Below are experts of layer 6 (counted from 0) of a mixture-of-experts language model. Rows are named gate (a neuron's input weights, with its number), up (a neuron's input weights, with its number) and show model dimensions 0-223. Each number is 128 + 32 x the weight over its row's rms, rounded and kept within 0 to 255.
Before each expert's rows: "comes after" lists some tokens at least twice as common just before its tokens as in all text. This comes from a sample of Wikipedia text that the model never trained on. Tokens count by the router's weight.

# expert 7
comes after: ", ", " in ", " (", "–", "- ", "| "
gate0 [151 137 117 149 170 166  93  92 174 185 155 101 150 136 115 119  86 103 154 170 175 119  89 179 174  85 144  93  93 182  81 106 134 106 108 147  84 148 153 139 132 171  70  97 150 102 127 176 110  90  54 148 157 146 179 107 103 118 176  77 132 190 134 119 169 138 138 143  84 121 133 157 137 181 101 146 151 114 141 109 138 131 121 111 126 116 138 169 126 100  80 122 102 118  97  68 133 136  95 144 144 107 149 153 144 121  91 116 139 184 135 119 130 111 175 117 160 116 106  63  75 119 173 138 111 167 150 118 101 142 160 171 156 111 187 133 144 153 159 149 160 125 110 157 170 142 140 158  64  90  99 104 134 127 175 144 167 109 124 153 191 113  80 189  90 157 104 135 159 113  79 197  62 126 122 121  98 133 153 107 117 185 124 198 114 120 120 124 140 160 136 170 142  40 169 136 126  85  74 136 146 133 167 114 145 150  74 129 187 159 127  68 119 116 152 140 103 187 167 122 124 117  60  69]
up0 [135  63 107  75 158  57 132  94  93 143  75  85 123 152 107  73 102 186 105 122 110 157 105  97  88 131  72 143 104 137  91 122 170 100  98 125 142 176  93 172  60 131  68 133  78 161 150 107 133 156 165  55  76 160 214 105  69 118  93 120 126  91 114 116  80 149  51 136  89 124 152 127  94 151  86  69 112 171 135 131 149 114 131 109 156  81 167 170 136 105  87 152 168 131  85  92 143 140  85 171 156  99  77 129 155 124 129 123  79 119 129 161 128 160 142 108 116 105 153 170 102 129 114 155 178 109 140 120  57 169 133 153 117 129 147  92  98 128 154 117 129 130  97  81 109 118 143 125 162  94 161 117  52 138 143 129 129 117 118 121 137 116 170 114 132 147  76 145 153 132 129 133 135 110 156  75  96 148 124 175 130 139 127 136 112  83  94  89 169 114 175  59 110  93 123 129  44 159 115 103 207 104 157 115 159 133 138 132  73 120 140 116  79 124 117 137  63 172 108 160 113 141 103 135]
gate1 [144 141 186 132  91 130 124 130 147 140 120 116 152 128 136  52 169 114 126 112 144  94  77  85 135  97 157  99 133 112 113 122 162 159 166 154 122 128 143 104 171 159 125 102 134 128  91 163 142 141 170  96 146  96 149 125 125 127 124 165 153 123  79  82 102 118 122 160 110  87 111 129 117  99 111 142 169 134 145 105 132 100 109 202 148 163 168 112  76 131 172  68 152 146 110 157 116 116 131 152 151 121 157 123  85  84 144 196 133 121 147 165 140  81 145 156  96 109 129  65 167 111  55  92 199  93 103 153 104  93 192  82 143 124 150 162 118 148 103 103 171 130 106 138 147 101  42 114 197 109 104 154 230 124 143  70 117 179  98 148 135  76 137 190 184 114 125  95 130 119 135 204  96 144 161 114 159 173 132 111 113  92 164 120 171  96 177  68 145 138 124 121  79 116 187 108  80  86 103 193 148 113 114  71 106 146 156 157 154 101  95  63 161 144 130 147 183 145 105 146 124 147 135 125]
up1 [ 77 169 151 106 135 125 160 152 140 117 157 111 152 110 159  87 137 159 122  80 135 139 180 158 142  77 153 156 160  85 101 151 148 110 157 120 129 173 172 107 114 127 108 172  98  97  57 110 188 222 145 106 123 145 136 100 152 123 146 151 131 143  74 113 128 146 136 196 162 143 143 132 133 100 123 159  89 132 143  97 164 150 142 144 105 102 154  71 106  87 129  96  88 141 135  94 192 116 129 112 172 116 167 124 138 119 106 159 183 136 138 165 140 179  77 111  66  79 161 140 135 175  67  94 179  88 164 128 122  97 128 158 127 106 120  90 140 156 198 100 157 120 133 159  69 100 126 125 113  64 132 106 112 149 152 133 107 101 172  82 137 116 151 138 116 171 110  88 119 154  56 177  71 122 115 163 147 155 106 105 151  64 129 132  87 139 118  87 112  67 130 140 134 150 161 132 126  66 154 146 118 158 102 111  71 213  82 169  84 153 134 124 194 123 151 125 151 193  83 111 128 110 193 100]
gate2 [104 157 164 130  74 138  18  93 134  77  85 152 102  98  94 110 124 152 194 144 125 175 180 194  99 138 159 118 130 101 131 138  95  92  65 108 131 144 120 131 144 120 172 153 133 145 147 129 101 136 156 147  77  83 102  89 112 116 114  98 134 164  84 150 139 123 141  81 113 174 153 124 132  82 112 110 160 133 123 143 117 141 174 149 134 107 178 199 159 125 127  88 195  70 131 121 105 119 157 123  88 175 177  89 165  73 146 126 141 186 103  99 168 161 105 107  99 133  74  84 126 110  89 138 139 130 136 164 151 126 147 132 147 115 133 140 131 120  75 102 149 138 119 115 105 127 168 130 110 135  99 130 147 143 160  84 126 101  90 125 153 126 104  80 182 162 148  92 127 110  82 137 122 107  99  72 137 173 181 123 140 103  88  79  92 108 117 158 136 146 176  93 129 144  87 106 210 109  87 123  97 184  91 109 194 173 109  99 128 187 210  95 120 111 152  90 119 145  93 152 125 162 201  74]
up2 [133  80 177 163 108 123 107  82  99  83 159 132 145 123 162 143 166 163 106 145 116 161 168 139  67 116 104 130 112 104 108 146 192 132 166 121 129 126 128 159 113  90 157 149 195 119 137 135 126 165 137 202  67  94 125  90 125 132  91 118 177 188 102 189 142  96 160  38 200 183 106 116 155 117 152  92 153 147  85 136 143 113 122 130 127 117 143 139 142 131 106 134 153  62 119 155 169 171  98 127 152 107  33 156 137  83 117  89  74 134 109  76 136 190  91 115  69 135 132 190 143 161 131 138  97 139 112 106 151 111 187 122 139 102  93 126 162 149 102 111  78  61 140 112 127 135 170 164 120 154 159 103 110 105 124  72 123 174 146 145 141 174 129 145 115 133 101 151 169 151 164 133  81 144 114 124 114 116 142 163 202  77  33 143 109 150 139 129  96 141  99 113 111 164  90 139 105  93 143 105 133 135  52 143 119 144 112  71  75 108 137 102  99 118 164 141  77 121 128  90 117 159 168 110]
gate3 [190 128 117 172 126  49 123 127 154 127 186 132  84  54 121  89 150  69 137  76 151 192  66 127  75 176 127 143 148 102  94 204  75 156 158 110 117 122 119 110 129 103 163  99 118 117  81 157 117  89 145 176 110 122 167 183 146 111 125 125 218 108 118 182 132 183 145 153 111  98 143  82 153 144  97 104 115 144 144 117 139 102 143 153  94  79 139  28 121 144  89 162 154 106 190  91  91 133 157 184 159 153 147 133  51 127  81 125 146 128  77 118 121  91 169 140 179 141  92  76 111 145 104  79 180 137 147 105 129 113 128 191 129 118 131 120  97  86 107 175 134 135 147 128 127 167  98  97 107 137 116 150 142 130 124  93 119 127 144 143 179 106 140 120 121 161  96 124 104 174 138 147 129 142 103 135  87 154 133 121 169 135 171  77 113 120  67 169 102 116  96 154 167 163 146  94 123 184 115  99 149 128  97 139 134 166 114 125 213 127 139 187 124 128 100 101 172  98 113 122 107 118  98 124]
up3 [125  70 160 158  72 124  95 150 149 125 117 101 103 111 150 105 106  46  83  94 140 160 144 131  71 106 154  55 149 113 111 151 167 113 116 157 146 170 101 104 123  84 102  80 135  87 123 161  95 104 158 187 145 134  93 101 135 158 142 107 181 135 135 153 131 130 154  74 153  58 126 136 130 152 114 105 180 125 122 169 123 108 120 111 136 136 172  80 129 160 112 163 122  97 148 113 146 131 143 182 154  86 169 111  82 131 114 146 155 172 155 156 134 117 150 163 149 138 120 122 158 188 128 151 119 144 140 171 139 145  92 122 176 149 153  77 153 160  70 162  96  71 106  97 100 128 118 135 114 116 124  77 168 156 147 125 124 177 206 164 174 132 183 164 153 136 144  84 106  82 195 168 164 116 160 101 118 119  99 129  73  91 153 119 125 175 136 143 103 199  84 155 146 131 110 123 149  70 127 136 147 210 134 154 109 137 118  89  92  45 167 132 199 159 163 121 140 147 142 155 152 172 197  80]
gate4 [ 91 144 104 150 143 109  95 127 115 127  86 156 127 123 108 115 167 105 141 128 105 123 108 152 198 142  98  94 130 101  81 117 143 149  63 210 187 172 120 103 108 105  85 141 144 197 113 119 129  81  94 144 140 115 168 139  84 143  59 125 132  83 154 101 134 112 100 120  25 116 169  95  72  91 161 108 117 131 149 131 198  81  98 135 161  73 158  80 124 174 127 125  86  57 151 143 136 127 137 106  88 142 106 108 103 127 120 167 162 167 119 124 117  77 154 104 113 123 104 155 128 100  96 131 141 143 144  75 130 109 117 169  98 138 165 111 127 168 127 155 104 138  87 165 110 168 115 101 118 193  96 151 180 115 174 142 118 168 114 137 104  91 129 146  72 112 171 158 155  75 167 105 119 146 103 140 200 151 133 125  69  99 135 173 143  90 174 143 149 145  99 161 107 136 154 189 177 117 110 145 170  96 134 131 191 115 226 133 157 187  95 137 134 172 114 176 155 140 115  93 113 146 107 176]
up4 [130  78 150 128  66 131 146 182 189 110 108 183 115 149 122  91 106 149 155 101 135 148  69 119 114 143 119 109 100  88 143 148 117 115 140 178 148  91 177 160  70 120 116 135 104 143 145 118 122 148 139 148 152 130 104 147  62 177 121 118  98 163 153 140  69  67 161 135  74 105 171 131 157 116 164 155 164 113 113 118  97 101 119 125 163 107 105 127 139 119 142  62 100 128 154 151  90 169 131 115 130  52 148 142 125 105 109 200 122 130 143  90 111 130 129 153 131 140 115 167 116  86 150 153 153  84 142 114 134 113  53 127  43 200 119 142  64 141 164 146 127 113 112 140 109 154 120  87  71 229  70  97 156 124 109 139 152 118 152  87  76  92 213 159 101 182 141 106 175 133 154 126  89 148 132 162 183 100 162 112  63 127  77 160 126 101 141 105  79 125 135 151  62 151 126 154 100 156  92 114 101 116 134 120 128 151 114 116  66 127 151 101  72 120 137  95 139 136 163 117 166  53 138 111]
gate5 [123 174 122 157 159 123 130  93 114 171 150 109 197  90 159  87 128 107 108 141 118 117 117 148  95  81 105  60 120 155  95  85 102 147 111 151 140 135 159 132 146 129 152  79 145  94 116  43 149 108 143 101  95 142 143 141 142 117 110 148 173 127 101 146 115 115  77  95 106 128  96 103  69 105  88 117  90 116 107  90  88 102 144 103 202 111  96  88 123 123 102 130  37 134 140  74 149 147 151 157 154 178 111 149  94 101 182 145 136 130 174  95  90  76 142  98 213 170 111 120 106 111  69 146 112 180  83  98 132 118 140 132 165 128 126 116 154 141  93 130 115 165 132 116 132 111  88 148 113 111 152  54 105 129 116  24 142 161 151 109 163 101 102 139 135 166 144 168 126  93 100 167 117 149 147 107 134 117 162 140 122 135  55  91 154 157 173 179  75  89 108 133  97 111  96 206 135 132  85  77  75 129 135  84 130 109  70 120 158 114 134 110 178 120  99 120  79 129 119 182 107 102  49 120]
up5 [176 109 177 141 155  88 135 141 137 149 188 143 134 147 132 178 112 112 159  62  60 155 102 111 120 168 142 123 148 137  70  77 139 186 190 114 155  40 113 115 113 123 157  94 112 148 160 149 151 125 130 112  89 186 122  85  66 143  96  82 149  89 126 100 140 155 105 140 155 119 141 207  88 173 107 170 101 100 157 124 134 112 135 106 162 141 155  77 119 135  80 130 138 227  83 126 164 153  73 146 105 152 119 161  83 147 137 113 115 164 150  83 124 106 140 154 135 164  90 101 124 104 161 125 173 123 125 123 128 151 123 169 178 147 145 131 117 113 155  65 126 103 102 173 141  25 131 164 100 180 141 110 140 160 161 168 141 117  97 163 144 120 137 150 165 151 178 121 124  88  72  76 184 138 215 176 111 115 108 125 121 140 162 167 125 116 100 132 167  79 107 144 107  82  82 127 108 143 108 120 141 198 146 114 116 131 143 110 136 151  59  56 143 119 143 141 147 112 138 111 111 124 115 125]
gate6 [167 155 105  72  73 126 107  91 119 137 132 120 121 135  87  69 130 122  75 140 131 120 171 156 134 146 135 100 103 129  61 202 148 116  88  96 103 111 123 132 116 128 116 145  71  91  95  76 132  81 111 117 107 152 116 154 163 117 164 132 153  65 134 113  50 150  83 169  82 121 152 118 106 153  71 126 199 141  92 135 105 105 172 130 126 107 118 104 110  77 134 105 131 151  86 155 144 114  97 117  84  97 158  93 165 114  99 169 118 141 102 127 116 149  73  78 115 108 141  66 150 126 138 110 130   4 125 141 159 100 112 109 113  65 132 140 114 116 110 168  39 159 215 120 115 151  88 110 147 103 180 130 125 182 103 163 176  82 182 103 137 127 121 166 144 171 145 107 128  97  86 114  98 124 144 155  87 156 121 150 115  79 116  98 130 110  85 132 168  80 126 121 128 114  95 129 129 182 123 145 133  99 110 100 133 137  94 145  22 160 173 109  97 117 101 144 129 153  98  96 123  92 155 162]
up6 [124 131  57 150 156  52 167 123 113 159 196 103 118 131  77  70 113 100  87 153 102 113 155 115 195 165 149  98 127 185  66 138 165  69 106 109  91 174 118 157 194 157 109 132 147 109 148 154 147 168 184 102  99 131 128 121 178 116 161 124 109  89 137 118 119 116 136 173 139 102 129 123 121  77 136 120 171 154 172 142 145 193 139 106 167 138 143  92 120 116 138 165 144 131 146 174 132 183 153 139 183 122 135 140 142 128  99 159 107  44 186 184 168 110 135 104  94  81 136 103 155  72 102  93 102  92 107 113 132  79  88 142  81 150  77 140  61 153 117 102 112 148 160 173 114 116 149 178 168 157 149 137 159 117 132 152 115  88 136  94 116  82 131 133  90 114 128 189  76 195  95 141 164 109 111 128  95 114 129 135  86 140 112 130  97 116  69 148 159  87 142 111  89 144  98  99 155 142  94 131 105 137  64 154 169  89  82 125  90 102 133 196 150 123  68 145 159 155  96 121 129  90 155 144]